python train.py --router_score="softmax" --normalize_top_k=true --vocab_size=16384 --max_grad_norm=2.0 --max_steps=7522
Below are experts of layer 2 (counted from 0) of a mixture-of-experts language model. Rows are named router (the router's row for the expert), up (a neuron's input weights, with its number) and show model dimensions 0-223. Each number is 200 + 40 x the weight over its row's rms, rounded and kept within 0 to 999.
Before each expert's rows: a language model's description of what the expert responds to. This comes from a sample of Wikipedia text that the model never trained on.

# expert 9
Conjunctions and separators. Coordinating conjunctions, colons after infobox field names, table pipes, slashes in coordinates, and hyphens, such as and, or, :, |, /.
router,175,223,205,178,187,146,186,168,159,144,175,203,214,194,175,214,186,100,139,143,208,237,191,182,164,276,229,185,188,214,281,158,196,174,174,189,205,232,202,167,234,166,162,234,204,186,166,167,276,234,195,225,213,189,239,230,243,170,123,200,155,154,202,202,181,158,117,225,172,231,251,220,229,134,227,180,167,258,214,251,215,196,198,198,89,196,228,287,206,119,271,253,250,168,251,163,180,238,160,182,184,185,228,227,154,192,228,182,184,273,199,220,171,204,231,223,183,111,215,247,218,204,280,184,248,245,277,292,275,223,216,243,193,103,158,250,161,166,217,161,162,203,226,206,175,238,251,259,190,124,177,169,216,173,240,191,280,199,228,189,182,256,150,227,184,168,118,213,286,208,231,246,135,168,165,240,170,222,216,185,159,173,157,194,250,192,226,188,180,238,184,250,208,181,227,176,278,247,194,157,273,182,273,239,195,219,236,158,157,225,192,158,248,146,225,207,116,215,214,156,206,155,199,119
up0,208,170,150,204,154,244,230,221,212,188,190,210,226,132,210,212,142,161,162,162,192,183,202,186,162,151,216,252,190,220,235,198,223,135,208,257,204,235,201,189,272,169,220,252,228,218,187,126,142,219,142,270,213,220,239,203,205,211,183,200,159,139,170,134,140,179,130,219,140,211,247,179,189,211,153,133,256,205,199,268,159,217,223,192,202,244,224,188,163,211,235,195,168,178,164,167,200,240,190,231,242,190,209,180,211,273,168,195,161,172,179,192,207,238,156,161,181,193,241,281,250,249,196,167,215,300,227,197,208,244,189,194,262,247,248,163,216,208,246,161,159,200,252,181,146,140,198,211,196,166,196,207,208,205,210,136,203,230,212,135,100,224,176,210,188,208,277,251,212,167,245,219,246,228,235,153,249,115,217,245,135,121,293,136,172,198,192,256,263,218,173,315,195,232,221,183,166,205,260,266,168,127,204,202,213,175,276,130,186,212,247,238,147,168,174,141,173,232,98,269,255,251,159,260
up1,205,160,185,226,157,191,218,233,222,201,161,212,203,158,143,263,229,80,143,151,211,250,238,238,208,215,200,226,192,224,150,309,106,230,204,245,168,223,122,266,242,145,122,173,204,238,220,201,125,157,154,122,154,214,139,170,231,185,209,229,220,230,227,292,151,260,149,172,199,186,166,182,239,166,193,260,211,228,122,187,188,270,239,217,226,271,253,160,181,225,215,170,216,129,212,204,173,173,237,204,177,246,155,172,172,158,189,219,168,172,223,165,152,217,230,180,105,188,231,205,174,223,257,224,202,182,242,252,173,213,208,177,247,195,229,256,278,225,166,176,202,248,218,214,241,239,192,207,167,175,152,200,264,163,216,229,265,130,206,183,172,175,193,116,167,188,212,201,225,129,184,209,199,143,126,199,178,178,201,183,201,216,156,217,209,157,198,149,232,270,187,265,163,208,194,257,147,209,186,93,228,218,194,223,212,212,146,147,140,226,187,215,204,212,183,186,210,179,268,182,164,234,206,215
up2,180,131,156,205,171,235,240,166,186,256,200,198,279,220,238,207,223,177,183,211,207,150,193,163,219,259,106,173,192,183,186,171,195,175,204,285,243,204,190,191,205,260,178,164,197,193,230,204,212,220,193,236,224,144,271,216,183,230,168,210,142,233,255,229,209,175,207,235,177,190,121,244,272,253,297,121,230,167,156,170,170,175,224,227,194,225,140,276,236,222,230,161,163,247,162,213,239,134,173,250,153,167,229,276,146,169,173,217,243,208,208,88,226,128,284,141,242,153,162,178,142,179,178,159,131,188,205,222,184,220,195,222,158,217,225,233,186,184,206,192,209,198,212,179,232,110,236,211,218,106,211,189,171,274,216,116,220,227,189,161,207,257,175,179,241,227,229,210,229,181,177,100,246,172,231,264,238,218,129,195,252,198,200,107,195,233,161,181,199,250,93,241,206,196,156,190,225,183,249,171,216,251,175,169,247,260,174,217,218,251,176,164,202,151,208,138,244,204,192,180,150,192,279,223
up3,193,176,218,145,263,119,281,199,139,218,284,163,189,136,188,162,214,142,171,164,182,187,173,218,192,214,266,203,228,154,183,149,237,214,315,282,225,233,152,86,193,143,204,198,261,237,189,221,194,180,163,222,229,214,228,144,252,135,192,228,212,161,208,228,193,136,198,210,237,154,275,255,252,203,219,225,260,224,124,218,167,159,256,263,182,214,135,257,145,217,287,189,215,183,195,173,254,143,243,182,193,179,155,202,253,173,246,140,174,263,141,208,206,156,201,169,148,186,222,116,212,175,139,217,241,119,247,246,190,209,194,171,215,237,138,199,239,173,179,229,111,185,225,168,178,180,194,168,212,239,238,257,199,221,193,181,190,224,221,189,218,246,194,221,160,175,185,228,146,229,274,192,191,139,183,157,183,278,169,157,180,176,210,171,203,203,222,210,195,214,204,231,192,103,200,272,182,231,178,212,280,155,248,253,211,235,130,244,191,203,201,148,201,260,151,158,219,224,219,141,218,221,175,235
up4,183,164,70,252,186,199,201,222,137,124,232,159,104,190,253,215,185,173,160,283,152,172,268,261,202,183,183,211,262,199,304,170,223,185,216,213,158,263,182,236,223,224,266,214,218,112,188,163,195,134,173,227,294,174,171,191,206,187,231,184,148,127,225,269,272,139,174,185,186,240,209,219,161,173,239,249,201,286,144,194,205,243,157,245,142,217,218,319,184,174,228,205,217,248,199,158,199,224,173,164,198,193,232,207,210,163,182,256,245,175,231,183,159,184,185,183,230,189,209,217,185,213,97,148,207,213,218,259,174,184,198,256,160,225,227,259,188,200,193,223,240,241,182,203,213,84,182,149,179,210,190,158,235,188,159,214,169,213,233,78,229,212,178,201,201,211,187,198,173,175,205,282,150,186,120,169,192,171,220,202,146,238,171,163,156,215,225,129,196,158,191,263,165,156,228,262,178,224,260,212,174,189,229,218,248,203,255,221,239,128,211,236,228,168,192,256,248,191,239,142,225,227,196,241
up5,228,185,182,189,175,274,214,200,182,216,192,178,203,191,160,168,200,139,216,193,257,148,262,215,162,273,184,219,183,230,164,204,173,167,203,169,219,221,249,163,224,212,170,210,243,185,197,160,132,218,110,213,225,176,168,141,164,137,207,189,287,230,251,235,217,151,208,234,168,219,257,144,136,188,189,238,223,148,117,206,163,199,252,254,126,164,209,218,124,86,267,318,234,237,140,243,254,237,160,249,145,133,232,191,230,197,222,158,197,162,259,215,121,216,139,208,133,272,238,253,251,203,260,191,216,179,188,262,184,229,132,242,238,303,168,158,201,247,195,266,170,220,257,78,160,186,244,196,166,151,221,201,192,225,206,197,201,186,213,138,131,126,192,178,180,148,164,138,259,186,195,214,205,232,287,189,248,157,199,237,139,172,246,211,213,143,176,161,139,129,193,182,193,172,185,125,175,235,184,180,186,223,143,144,211,233,205,177,152,208,272,206,179,171,209,98,228,243,230,229,193,201,177,231
up6,219,201,200,153,166,161,186,171,189,270,196,160,174,221,295,193,214,199,213,208,201,207,217,174,187,208,237,209,223,228,126,186,173,236,204,149,269,165,228,206,229,184,255,221,231,194,206,167,173,176,207,188,260,193,170,208,208,232,191,282,192,242,207,224,206,183,129,218,207,200,202,206,211,159,133,224,160,248,260,210,177,193,226,239,272,233,249,191,213,150,174,222,195,275,240,226,228,201,204,177,210,180,166,209,218,101,231,101,239,269,165,146,195,183,236,177,137,210,158,224,216,288,143,239,279,259,259,194,247,178,226,244,177,199,172,183,140,181,124,220,234,147,277,177,201,177,149,180,242,144,224,158,196,238,201,204,142,246,230,222,250,108,260,189,188,163,213,157,298,238,184,161,205,201,235,187,293,152,140,220,290,188,155,132,160,233,187,121,129,195,194,148,192,124,151,203,202,168,183,197,233,198,254,282,230,129,231,215,139,170,162,244,273,214,225,191,142,177,241,145,174,234,294,180
up7,244,109,192,191,256,227,230,196,183,198,151,252,178,259,167,238,211,127,264,139,207,235,200,199,199,211,244,180,238,199,241,182,201,143,220,182,218,248,191,201,228,209,194,235,147,189,258,159,257,258,189,195,206,144,177,175,231,277,189,224,213,257,146,179,169,158,235,217,224,228,210,205,162,121,179,241,230,233,197,209,176,267,277,198,215,243,164,280,238,225,211,144,276,168,252,187,202,167,202,184,216,188,176,268,215,188,195,274,276,173,242,165,232,213,225,263,130,204,165,201,185,166,139,216,224,301,231,209,192,163,194,189,182,152,239,190,198,212,153,212,237,179,248,219,169,196,209,192,201,229,141,226,195,272,187,106,231,214,209,158,182,197,250,244,134,168,178,133,234,193,152,216,197,174,243,189,219,157,198,249,233,216,166,171,198,181,188,161,222,185,221,264,239,217,215,246,258,152,216,252,210,172,280,238,186,138,279,215,146,211,166,181,129,216,216,151,199,261,137,180,125,209,214,272
up8,187,196,246,250,225,187,153,254,268,262,193,193,185,205,177,208,201,246,226,137,249,118,171,189,224,201,205,202,164,129,145,207,255,148,197,193,229,226,141,184,205,203,216,237,162,220,143,219,229,176,204,235,169,135,263,236,208,190,236,206,129,206,191,151,172,248,223,151,166,185,243,203,151,216,228,224,194,139,241,176,226,181,273,218,185,137,232,218,220,281,176,212,206,202,253,184,183,212,261,184,211,244,249,121,231,165,152,265,189,215,196,183,270,150,171,172,194,160,275,144,186,145,194,277,271,208,198,153,181,179,153,200,108,184,173,222,189,201,185,239,162,172,133,226,230,208,177,233,162,150,231,213,251,227,218,221,150,163,166,153,193,208,231,162,184,153,239,209,287,190,134,150,210,221,150,135,278,224,141,160,224,165,229,139,256,174,238,210,136,213,232,225,259,228,169,233,152,256,252,211,188,248,198,174,224,293,199,200,189,235,157,179,232,161,262,301,130,114,178,198,237,236,247,127
up9,175,121,245,156,239,156,114,152,213,269,227,247,193,259,240,150,204,151,229,166,201,146,178,192,224,173,151,161,217,215,209,172,209,226,203,270,168,167,238,243,218,167,150,185,190,239,145,228,295,184,189,280,235,226,181,247,231,319,168,168,198,138,158,171,121,187,238,186,126,209,195,216,155,159,148,152,206,286,222,193,158,199,188,120,202,284,222,183,244,215,201,210,241,257,198,240,132,176,194,182,224,121,150,148,151,200,189,216,229,154,223,192,153,186,270,113,164,128,214,201,268,125,227,207,185,197,217,219,222,198,229,163,140,181,193,189,214,233,182,157,191,163,172,151,199,241,237,185,97,232,143,159,266,256,212,173,282,153,116,112,157,234,140,180,273,192,169,239,216,187,148,175,233,248,133,256,183,162,143,191,211,231,231,154,236,234,163,209,160,219,256,200,179,185,254,217,155,223,163,175,207,126,191,206,188,217,128,254,168,228,193,193,150,214,237,218,205,163,191,230,245,234,221,246
up10,223,194,210,243,180,204,135,168,223,185,247,273,203,238,163,193,228,204,235,225,223,175,176,263,253,176,193,190,184,225,183,235,204,259,165,273,274,245,240,224,236,130,173,212,239,142,260,199,162,219,145,176,161,227,213,190,218,200,181,155,216,130,210,252,204,211,184,182,291,216,264,211,155,206,266,217,212,244,150,280,231,232,182,155,186,236,154,195,264,232,183,233,276,195,238,209,209,177,160,149,230,286,182,209,241,190,158,229,176,232,232,238,195,188,191,184,229,215,149,188,248,184,195,236,195,255,226,283,260,186,256,205,213,209,182,184,187,248,214,166,188,150,204,174,218,264,278,333,143,164,159,244,206,207,273,268,180,229,280,206,219,178,176,225,195,230,163,124,190,225,147,237,239,209,201,134,196,219,121,146,165,169,173,195,190,168,261,285,225,185,206,238,255,264,227,176,187,142,217,233,174,128,232,185,133,220,230,218,173,177,171,188,188,266,200,214,199,282,208,195,234,224,233,223
up11,244,264,185,172,261,204,205,235,233,155,166,218,306,157,253,180,225,171,210,230,255,162,189,151,229,207,220,229,183,207,246,165,221,234,172,243,210,250,190,229,196,150,200,247,169,208,199,121,208,152,183,230,140,183,182,178,212,131,229,167,226,201,174,175,142,186,172,186,210,237,284,153,208,243,146,227,176,184,173,197,225,200,165,155,131,223,255,174,228,225,214,197,127,208,220,202,140,171,247,126,163,210,298,201,279,247,242,107,261,213,226,217,179,234,172,237,172,159,184,197,247,194,151,162,197,191,200,185,212,200,281,175,258,164,165,247,192,276,226,169,203,177,268,159,240,210,114,260,302,152,269,103,192,201,304,229,189,193,223,155,195,215,211,199,206,240,164,288,163,180,165,232,213,207,228,246,197,204,176,181,246,226,142,157,182,187,133,118,169,269,205,159,202,206,197,207,182,171,207,127,174,133,172,165,195,187,134,178,206,220,121,203,214,285,250,198,167,183,224,126,278,205,228,194
up12,161,225,289,194,240,128,210,196,193,132,163,178,147,256,168,165,185,196,160,197,222,181,253,178,155,168,198,185,187,175,134,165,270,220,244,186,218,219,183,274,179,189,256,286,203,160,310,193,139,180,186,176,141,242,108,266,198,213,218,166,155,180,182,178,216,210,270,193,147,200,148,240,223,221,187,215,177,171,163,220,201,147,252,105,185,181,167,207,167,250,190,179,159,184,223,187,252,254,142,241,95,150,218,188,216,232,241,182,230,179,177,183,139,174,212,205,220,151,254,155,199,172,262,180,251,196,237,187,164,160,291,197,200,167,175,314,214,245,216,167,241,235,153,185,243,209,177,284,195,272,219,129,160,215,272,236,188,226,220,211,184,146,183,211,195,227,222,175,239,213,240,212,266,212,146,283,252,239,177,286,263,234,218,223,203,176,255,199,209,204,264,229,172,247,238,207,208,151,214,175,156,140,239,221,157,198,193,161,240,166,211,239,191,171,196,237,147,94,143,166,255,214,261,198
up13,190,240,188,227,230,181,213,185,242,224,196,211,226,248,145,166,218,167,293,161,219,242,199,196,227,274,166,265,187,217,145,178,173,216,170,253,195,211,214,204,154,215,190,163,164,172,179,161,231,244,129,180,191,135,171,295,287,159,223,124,211,209,169,194,169,150,150,277,208,201,147,235,218,199,249,246,185,247,238,205,276,182,192,153,109,154,192,208,138,232,186,231,224,192,268,230,275,100,237,212,187,151,190,217,196,162,158,141,244,198,223,251,191,258,186,165,196,183,231,249,196,139,168,181,258,255,220,199,231,229,114,228,183,156,220,241,210,209,158,199,149,232,153,202,221,269,232,127,189,196,266,234,214,203,240,88,195,177,206,168,239,220,212,255,212,219,219,189,186,146,191,241,258,206,206,225,175,179,205,213,136,259,242,192,203,180,193,171,224,208,204,245,209,229,117,191,278,174,245,246,170,225,162,234,212,261,143,171,221,261,218,248,266,196,142,224,207,156,190,249,159,161,101,145
up14,193,252,236,191,188,222,203,296,210,273,273,233,155,173,206,215,121,231,202,206,200,196,225,156,177,153,241,228,209,235,195,218,189,200,169,120,216,146,237,165,138,159,268,188,215,257,184,174,275,222,204,193,151,196,204,224,209,205,174,212,138,219,233,132,217,133,195,137,223,242,203,177,165,226,203,148,143,219,163,190,169,193,144,218,211,181,279,258,191,274,208,277,212,185,171,243,191,172,124,226,284,243,245,285,193,184,258,213,258,264,244,218,175,114,132,191,234,246,202,257,143,199,208,175,218,239,192,210,141,240,199,171,197,183,193,163,241,271,169,198,197,222,157,171,117,218,184,169,192,145,196,160,151,258,170,191,225,263,222,163,194,289,202,159,240,201,200,194,193,226,193,195,175,191,176,162,219,130,191,216,172,212,180,186,162,217,210,229,203,220,201,165,183,215,124,172,214,267,154,222,245,203,200,175,184,149,206,221,224,185,208,99,180,163,175,249,246,193,209,167,230,157,215,153
up15,218,140,245,200,216,235,260,211,219,184,185,145,214,241,221,176,190,241,171,290,167,211,175,183,186,186,160,120,216,253,226,192,194,163,156,216,269,222,159,284,208,239,163,175,264,204,238,268,163,197,203,230,249,203,238,175,248,151,202,148,207,161,182,174,188,168,162,180,164,180,173,189,235,243,229,176,281,207,205,132,174,181,247,242,173,186,221,160,183,240,165,196,278,282,215,235,217,227,191,193,188,205,248,179,169,276,223,214,189,190,280,174,223,165,169,214,224,196,179,184,156,221,184,264,196,260,238,155,162,269,182,158,149,242,198,237,257,198,174,252,190,238,230,181,194,229,294,221,189,179,160,231,213,243,191,274,230,175,123,219,109,239,195,91,249,178,230,169,248,212,177,194,244,253,265,210,141,271,184,169,171,162,247,126,166,210,233,190,126,204,213,234,191,175,214,230,162,180,184,197,281,188,184,188,185,194,206,199,188,170,222,119,190,214,246,199,236,172,301,242,170,238,206,171
up16,167,111,209,168,209,176,148,183,229,177,126,145,317,169,246,160,186,136,148,200,206,237,191,223,127,165,239,251,197,220,176,146,172,119,241,251,232,207,239,221,156,237,214,218,263,183,172,219,255,192,190,171,183,197,177,184,279,176,163,159,166,176,170,185,247,327,128,216,201,139,210,226,298,197,235,241,259,144,206,210,218,250,223,176,241,183,172,157,199,207,175,195,129,276,154,191,223,234,212,241,190,275,239,286,192,165,173,285,178,247,223,215,174,129,231,198,182,263,234,161,156,210,261,240,206,158,166,217,232,129,154,140,187,261,243,216,268,254,205,216,166,170,200,125,255,210,232,262,180,181,182,203,173,260,130,197,237,145,236,219,197,248,158,159,251,179,190,198,220,147,151,206,145,257,204,179,243,162,228,179,223,229,152,162,271,248,150,171,147,167,132,232,217,185,162,211,202,181,202,220,197,157,148,236,144,217,280,173,206,239,315,294,194,184,257,206,202,180,149,147,148,175,185,200
up17,178,189,214,212,248,170,232,148,153,172,256,171,163,207,198,198,181,228,263,177,215,94,181,146,150,162,182,174,175,185,209,246,256,192,221,200,226,208,174,197,217,178,175,258,223,210,201,241,244,169,144,184,171,265,213,214,262,181,205,231,238,152,206,170,302,189,117,210,191,237,179,241,230,169,167,152,182,221,181,215,225,186,235,174,267,279,170,206,171,251,173,175,219,172,182,133,259,202,138,241,190,233,175,179,160,172,202,240,207,285,226,232,215,210,281,240,153,225,218,259,205,163,198,177,114,204,223,128,210,169,195,302,194,80,243,258,146,251,210,199,192,111,203,178,248,249,267,269,220,149,217,174,221,260,286,141,186,308,202,292,186,162,183,198,160,200,167,203,144,303,166,202,239,159,192,178,213,215,168,216,190,167,240,230,194,252,246,207,274,194,207,132,271,139,201,233,189,222,166,227,201,172,175,214,264,196,138,252,159,155,116,204,220,196,178,183,156,211,248,273,191,192,145,278
up18,144,218,140,211,186,192,148,148,265,180,176,309,200,169,159,228,168,234,118,232,219,196,157,208,247,237,194,194,189,116,124,167,216,204,226,199,231,197,175,133,220,143,244,292,125,227,229,226,217,211,238,249,181,201,208,262,208,213,268,194,223,197,149,155,242,270,168,119,164,266,261,223,176,168,214,259,133,183,99,217,227,202,133,163,234,184,170,261,175,158,224,214,151,215,237,195,169,211,144,207,152,193,260,271,236,120,235,221,150,165,217,233,219,223,217,248,139,218,192,144,115,258,185,152,229,186,206,193,159,164,221,137,165,151,193,158,223,193,212,154,191,270,186,128,223,169,168,165,192,196,202,169,196,175,225,180,209,220,243,256,218,198,175,170,156,235,214,267,218,255,159,149,225,182,266,212,175,157,220,241,227,182,160,201,194,186,159,209,222,200,199,234,193,191,235,232,258,168,154,239,187,270,112,246,211,172,198,252,184,205,184,225,189,171,198,145,194,226,175,245,220,197,112,203
up19,192,262,305,202,228,220,151,159,164,190,127,161,244,234,197,196,172,232,225,243,191,162,164,206,190,237,207,185,176,223,177,184,198,193,205,212,275,208,199,216,216,151,209,200,149,198,226,201,288,169,208,222,199,258,160,178,152,277,162,182,195,235,172,234,214,171,182,174,213,201,227,153,198,161,145,193,188,176,151,270,204,212,203,202,210,242,123,191,243,198,187,181,317,270,238,260,268,224,109,182,162,223,163,200,174,98,218,151,248,156,215,205,199,185,264,139,211,171,249,154,171,208,157,214,207,116,186,225,203,165,230,285,237,244,199,188,173,213,203,233,222,215,253,238,224,152,267,255,221,176,272,181,192,254,197,190,303,217,186,205,206,228,144,170,211,122,120,168,276,237,217,176,82,167,209,212,154,172,213,236,306,290,232,173,238,210,182,189,231,192,187,287,191,244,185,261,223,143,204,201,201,174,198,206,183,223,158,252,179,224,173,231,129,229,243,206,230,172,206,233,197,201,187,186
up20,227,211,215,230,173,287,255,230,203,175,226,215,128,188,264,196,249,261,196,162,182,160,172,197,228,202,209,251,157,264,184,201,183,184,271,202,149,196,183,292,173,199,214,175,140,144,100,175,188,186,200,214,229,184,280,189,175,193,259,226,215,176,231,197,214,246,152,154,156,249,202,151,197,174,151,298,178,218,99,193,174,116,229,155,302,211,131,227,217,175,150,220,126,236,206,227,220,190,144,259,175,211,218,248,227,229,136,187,206,214,174,140,234,215,154,132,132,269,218,195,191,187,282,256,210,166,239,192,189,221,165,203,187,180,215,204,213,242,146,132,212,197,192,182,196,157,294,211,274,238,229,195,151,260,152,236,214,198,193,191,145,317,197,284,216,223,196,258,209,233,270,271,242,124,231,182,216,199,123,138,175,211,185,189,225,221,197,215,191,230,214,232,132,153,195,188,83,193,211,205,179,228,179,188,218,189,158,222,223,257,250,247,276,253,164,200,180,218,234,221,198,242,110,195
up21,280,183,114,197,212,147,239,128,177,173,174,237,268,190,183,209,194,143,212,180,193,282,186,254,184,126,216,169,218,239,227,171,135,246,152,105,209,229,188,124,210,302,181,210,165,153,166,120,169,115,238,231,131,209,190,167,210,207,204,205,274,217,251,247,237,183,172,204,151,188,204,184,146,193,231,185,152,233,269,210,224,238,192,242,235,223,162,180,173,200,227,253,181,188,182,213,182,220,166,223,183,190,213,230,205,172,239,150,209,272,275,240,176,207,258,226,212,199,249,180,232,240,213,294,234,235,180,210,130,113,183,268,209,229,232,202,182,132,162,212,166,251,206,164,173,172,185,281,224,212,209,139,193,139,166,209,215,184,252,230,172,215,137,226,182,120,244,149,160,204,226,225,226,225,248,197,142,207,252,218,226,80,218,278,134,149,169,204,216,159,234,193,231,202,244,168,153,318,250,201,142,232,217,187,281,247,234,127,155,248,250,215,161,157,264,191,168,144,195,216,245,264,198,264
up22,221,251,123,193,151,130,159,228,237,186,214,268,158,145,175,216,147,246,216,176,258,191,268,220,254,208,202,225,223,230,202,215,159,173,187,225,234,197,232,194,209,159,210,183,185,220,269,234,254,173,256,250,253,213,206,236,213,260,151,186,278,276,177,170,220,241,176,168,230,174,254,173,259,200,111,97,221,183,214,172,137,194,225,231,289,220,221,131,202,152,199,248,194,152,143,287,164,292,158,164,164,226,224,188,234,164,248,111,207,151,173,164,152,199,239,176,185,209,173,278,221,142,181,182,211,242,196,211,108,221,180,190,155,142,200,186,251,265,229,164,164,251,189,260,220,220,174,171,217,143,253,238,235,239,213,229,231,191,211,172,153,230,235,195,204,230,187,267,205,147,221,203,276,213,253,223,210,170,246,265,210,117,129,189,195,238,210,172,228,211,104,221,236,198,191,229,178,207,195,214,206,251,273,217,237,207,173,174,201,214,202,215,203,196,202,206,201,190,258,232,219,174,217,231
up23,195,173,213,228,237,233,194,196,131,263,246,161,193,242,168,231,177,197,230,184,201,182,269,156,177,172,156,177,184,184,131,221,219,207,140,232,191,200,228,251,192,159,151,195,179,171,254,175,270,209,168,245,144,291,225,216,219,235,227,226,184,214,232,197,202,246,209,215,205,212,211,158,158,193,189,186,204,185,200,174,183,221,167,214,227,124,200,139,207,240,184,233,168,142,189,241,229,180,144,187,219,166,206,202,165,190,265,223,139,224,181,222,280,199,164,261,239,190,160,200,211,166,137,183,221,185,145,169,210,209,184,163,212,238,271,230,192,245,198,201,190,166,166,173,263,183,165,247,123,229,175,245,111,245,184,194,199,153,102,215,232,153,177,162,213,203,207,216,294,233,150,281,227,181,204,134,177,205,149,170,222,266,212,138,256,256,166,141,243,146,180,90,160,172,106,226,161,157,223,210,171,178,218,200,231,252,225,186,238,194,245,118,229,188,211,143,185,182,164,221,165,196,180,194
up24,219,216,193,159,247,204,210,172,211,258,222,148,177,102,253,205,227,176,234,236,202,219,301,201,206,186,234,165,130,170,270,171,241,202,226,190,259,207,167,171,210,243,264,217,213,170,166,137,184,220,314,250,202,177,206,126,202,158,233,284,269,205,227,205,226,203,210,161,185,207,223,181,191,166,178,177,177,155,173,202,177,166,210,143,279,236,280,270,217,186,270,243,200,148,176,229,221,187,229,203,155,244,187,203,173,245,179,194,242,268,217,236,241,221,109,214,194,159,216,133,216,189,164,235,182,237,214,153,186,201,210,198,163,182,217,255,132,225,228,147,242,235,190,159,275,117,161,187,185,235,292,203,189,118,288,196,220,268,210,181,200,221,177,172,221,220,292,231,292,198,187,189,169,158,176,211,191,242,241,298,129,234,165,286,256,235,323,133,162,183,301,240,180,114,210,149,238,168,150,219,132,180,225,146,201,247,223,217,198,164,156,187,265,177,137,208,171,253,106,224,236,234,208,194
up25,237,150,171,215,230,208,214,135,215,179,118,250,163,249,155,153,190,190,171,144,199,215,252,219,233,258,181,213,225,245,208,209,201,189,261,107,157,204,241,220,216,226,210,158,229,217,273,176,190,141,240,211,282,210,107,261,174,146,249,195,187,204,145,215,200,195,256,213,127,226,207,227,197,209,193,184,210,164,157,155,268,183,243,205,196,233,220,142,230,183,287,135,241,151,178,151,211,241,166,212,240,231,204,266,226,223,224,173,247,185,186,211,179,188,183,217,183,198,201,202,222,244,225,256,199,113,237,257,205,203,222,192,253,209,243,207,220,223,184,168,165,199,195,198,141,220,221,269,254,177,172,112,227,187,228,217,193,216,150,202,191,174,201,203,168,223,167,221,202,218,237,263,166,231,171,217,212,232,258,273,156,133,233,191,152,195,224,166,182,273,207,179,210,196,201,212,191,172,94,171,254,197,221,159,192,137,249,200,214,232,175,180,169,221,173,199,225,256,226,187,205,129,244,176
up26,202,262,185,200,148,186,192,214,162,135,171,181,174,202,204,117,228,201,210,214,200,212,238,159,226,187,256,216,257,169,174,219,263,227,247,227,218,221,155,219,147,173,199,175,234,209,154,256,169,118,288,190,250,209,219,163,228,271,126,234,159,114,193,185,201,116,186,122,158,200,236,154,224,174,174,202,194,158,190,162,213,185,196,190,229,194,188,209,180,183,194,188,193,188,220,222,212,196,162,205,231,222,152,200,259,192,284,178,225,203,173,283,155,233,228,241,155,223,281,211,204,166,232,153,169,174,191,212,155,145,195,196,147,249,251,272,173,155,166,174,208,187,201,211,225,186,130,279,170,163,228,220,177,87,246,190,98,235,190,266,144,257,181,232,126,184,147,190,210,232,178,237,130,158,169,209,278,246,229,241,210,133,297,211,217,202,194,262,201,167,241,238,234,191,175,272,160,161,236,233,223,237,169,187,189,198,201,184,294,228,211,119,228,174,207,147,148,209,179,228,167,233,205,211
up27,201,167,295,222,218,187,192,235,225,190,228,219,172,201,188,181,243,227,184,261,173,180,178,168,195,199,173,158,218,174,181,196,225,103,203,234,208,231,151,241,156,184,211,173,232,208,173,170,178,140,237,243,210,233,210,267,287,156,160,213,112,221,211,159,182,142,191,188,240,226,190,187,161,208,175,181,181,238,214,252,136,143,187,266,201,221,195,225,225,188,200,197,217,265,169,231,233,224,252,189,217,173,203,233,223,83,185,194,157,236,216,240,168,142,226,169,235,200,223,200,214,171,202,148,200,242,161,162,202,201,233,252,159,221,224,169,280,159,167,104,194,154,257,180,234,197,130,205,180,209,227,156,215,181,133,187,239,188,232,220,138,175,212,215,180,155,178,245,168,170,188,173,195,199,230,149,267,77,168,243,200,219,156,204,225,186,185,193,216,150,165,294,222,186,185,154,175,193,182,226,196,213,222,240,164,237,229,221,130,214,239,145,173,234,183,222,275,129,220,136,197,167,226,155
up28,284,213,137,202,167,213,231,163,138,204,236,141,188,275,185,128,251,194,226,262,141,179,222,193,198,265,181,190,154,190,227,145,286,214,164,147,186,173,158,176,208,187,168,189,215,215,243,214,178,179,265,284,244,108,257,310,234,242,185,217,239,253,223,190,230,171,177,168,211,177,215,218,181,284,78,130,159,253,202,171,224,191,283,193,205,257,169,235,204,190,186,177,205,226,169,201,206,211,199,208,177,211,149,190,172,205,213,113,273,110,218,182,212,256,208,151,223,141,141,245,211,173,177,156,199,223,194,239,239,244,200,208,200,245,282,250,178,227,192,173,171,217,238,185,230,160,239,142,250,249,186,149,235,263,211,235,181,172,166,184,178,155,132,172,213,198,151,205,293,237,158,184,134,288,238,235,179,173,220,211,234,248,242,238,217,216,198,186,213,168,150,166,177,165,209,171,210,187,195,147,150,247,227,233,134,174,236,126,175,208,186,174,190,186,178,280,205,205,149,260,217,219,203,167
up29,170,198,195,182,157,288,156,224,217,117,199,209,224,217,186,186,160,181,196,239,203,179,128,206,177,273,185,265,192,204,177,197,182,211,159,191,212,209,200,169,196,198,178,191,243,223,296,187,204,223,132,256,189,178,180,318,254,125,189,196,305,193,203,229,213,188,214,250,141,198,266,153,176,284,184,167,182,219,249,200,217,208,218,216,212,163,228,196,197,228,217,230,280,150,185,204,189,253,250,169,208,238,212,169,90,233,141,194,206,200,222,242,297,151,166,140,198,160,186,200,212,219,229,174,227,160,181,232,157,233,257,180,193,187,179,270,186,123,156,169,154,180,172,131,152,112,189,221,290,233,181,292,149,179,181,167,230,166,202,243,220,152,182,215,234,249,176,184,184,180,194,139,180,252,245,254,211,143,178,271,227,193,187,157,243,194,143,128,270,233,199,195,233,184,252,188,123,214,132,211,211,154,157,274,158,222,206,161,192,151,202,191,248,203,252,238,239,163,153,153,213,192,239,206
up30,167,185,237,200,209,229,156,209,189,172,184,203,144,166,172,214,218,289,149,206,228,183,181,203,242,135,186,187,248,248,202,168,152,264,223,157,227,224,172,174,159,144,209,233,220,258,225,241,203,143,199,165,214,208,194,208,263,212,182,210,211,193,215,179,237,162,155,149,217,154,122,217,125,123,231,188,237,226,179,208,246,168,202,198,281,175,154,229,141,185,179,143,159,147,182,229,244,226,219,274,149,231,266,232,202,123,159,151,232,196,189,169,141,259,307,128,187,157,325,215,218,184,285,199,218,126,201,229,186,167,259,239,287,164,250,225,225,196,238,166,221,168,154,192,219,180,183,202,175,283,178,155,201,192,172,175,135,183,223,138,148,237,239,160,156,266,227,282,181,227,239,218,175,176,104,225,216,148,227,255,209,176,243,208,237,220,168,230,189,249,188,211,193,252,259,173,143,219,222,217,209,134,235,178,170,233,179,208,161,165,141,293,192,226,278,200,242,213,172,217,249,154,140,230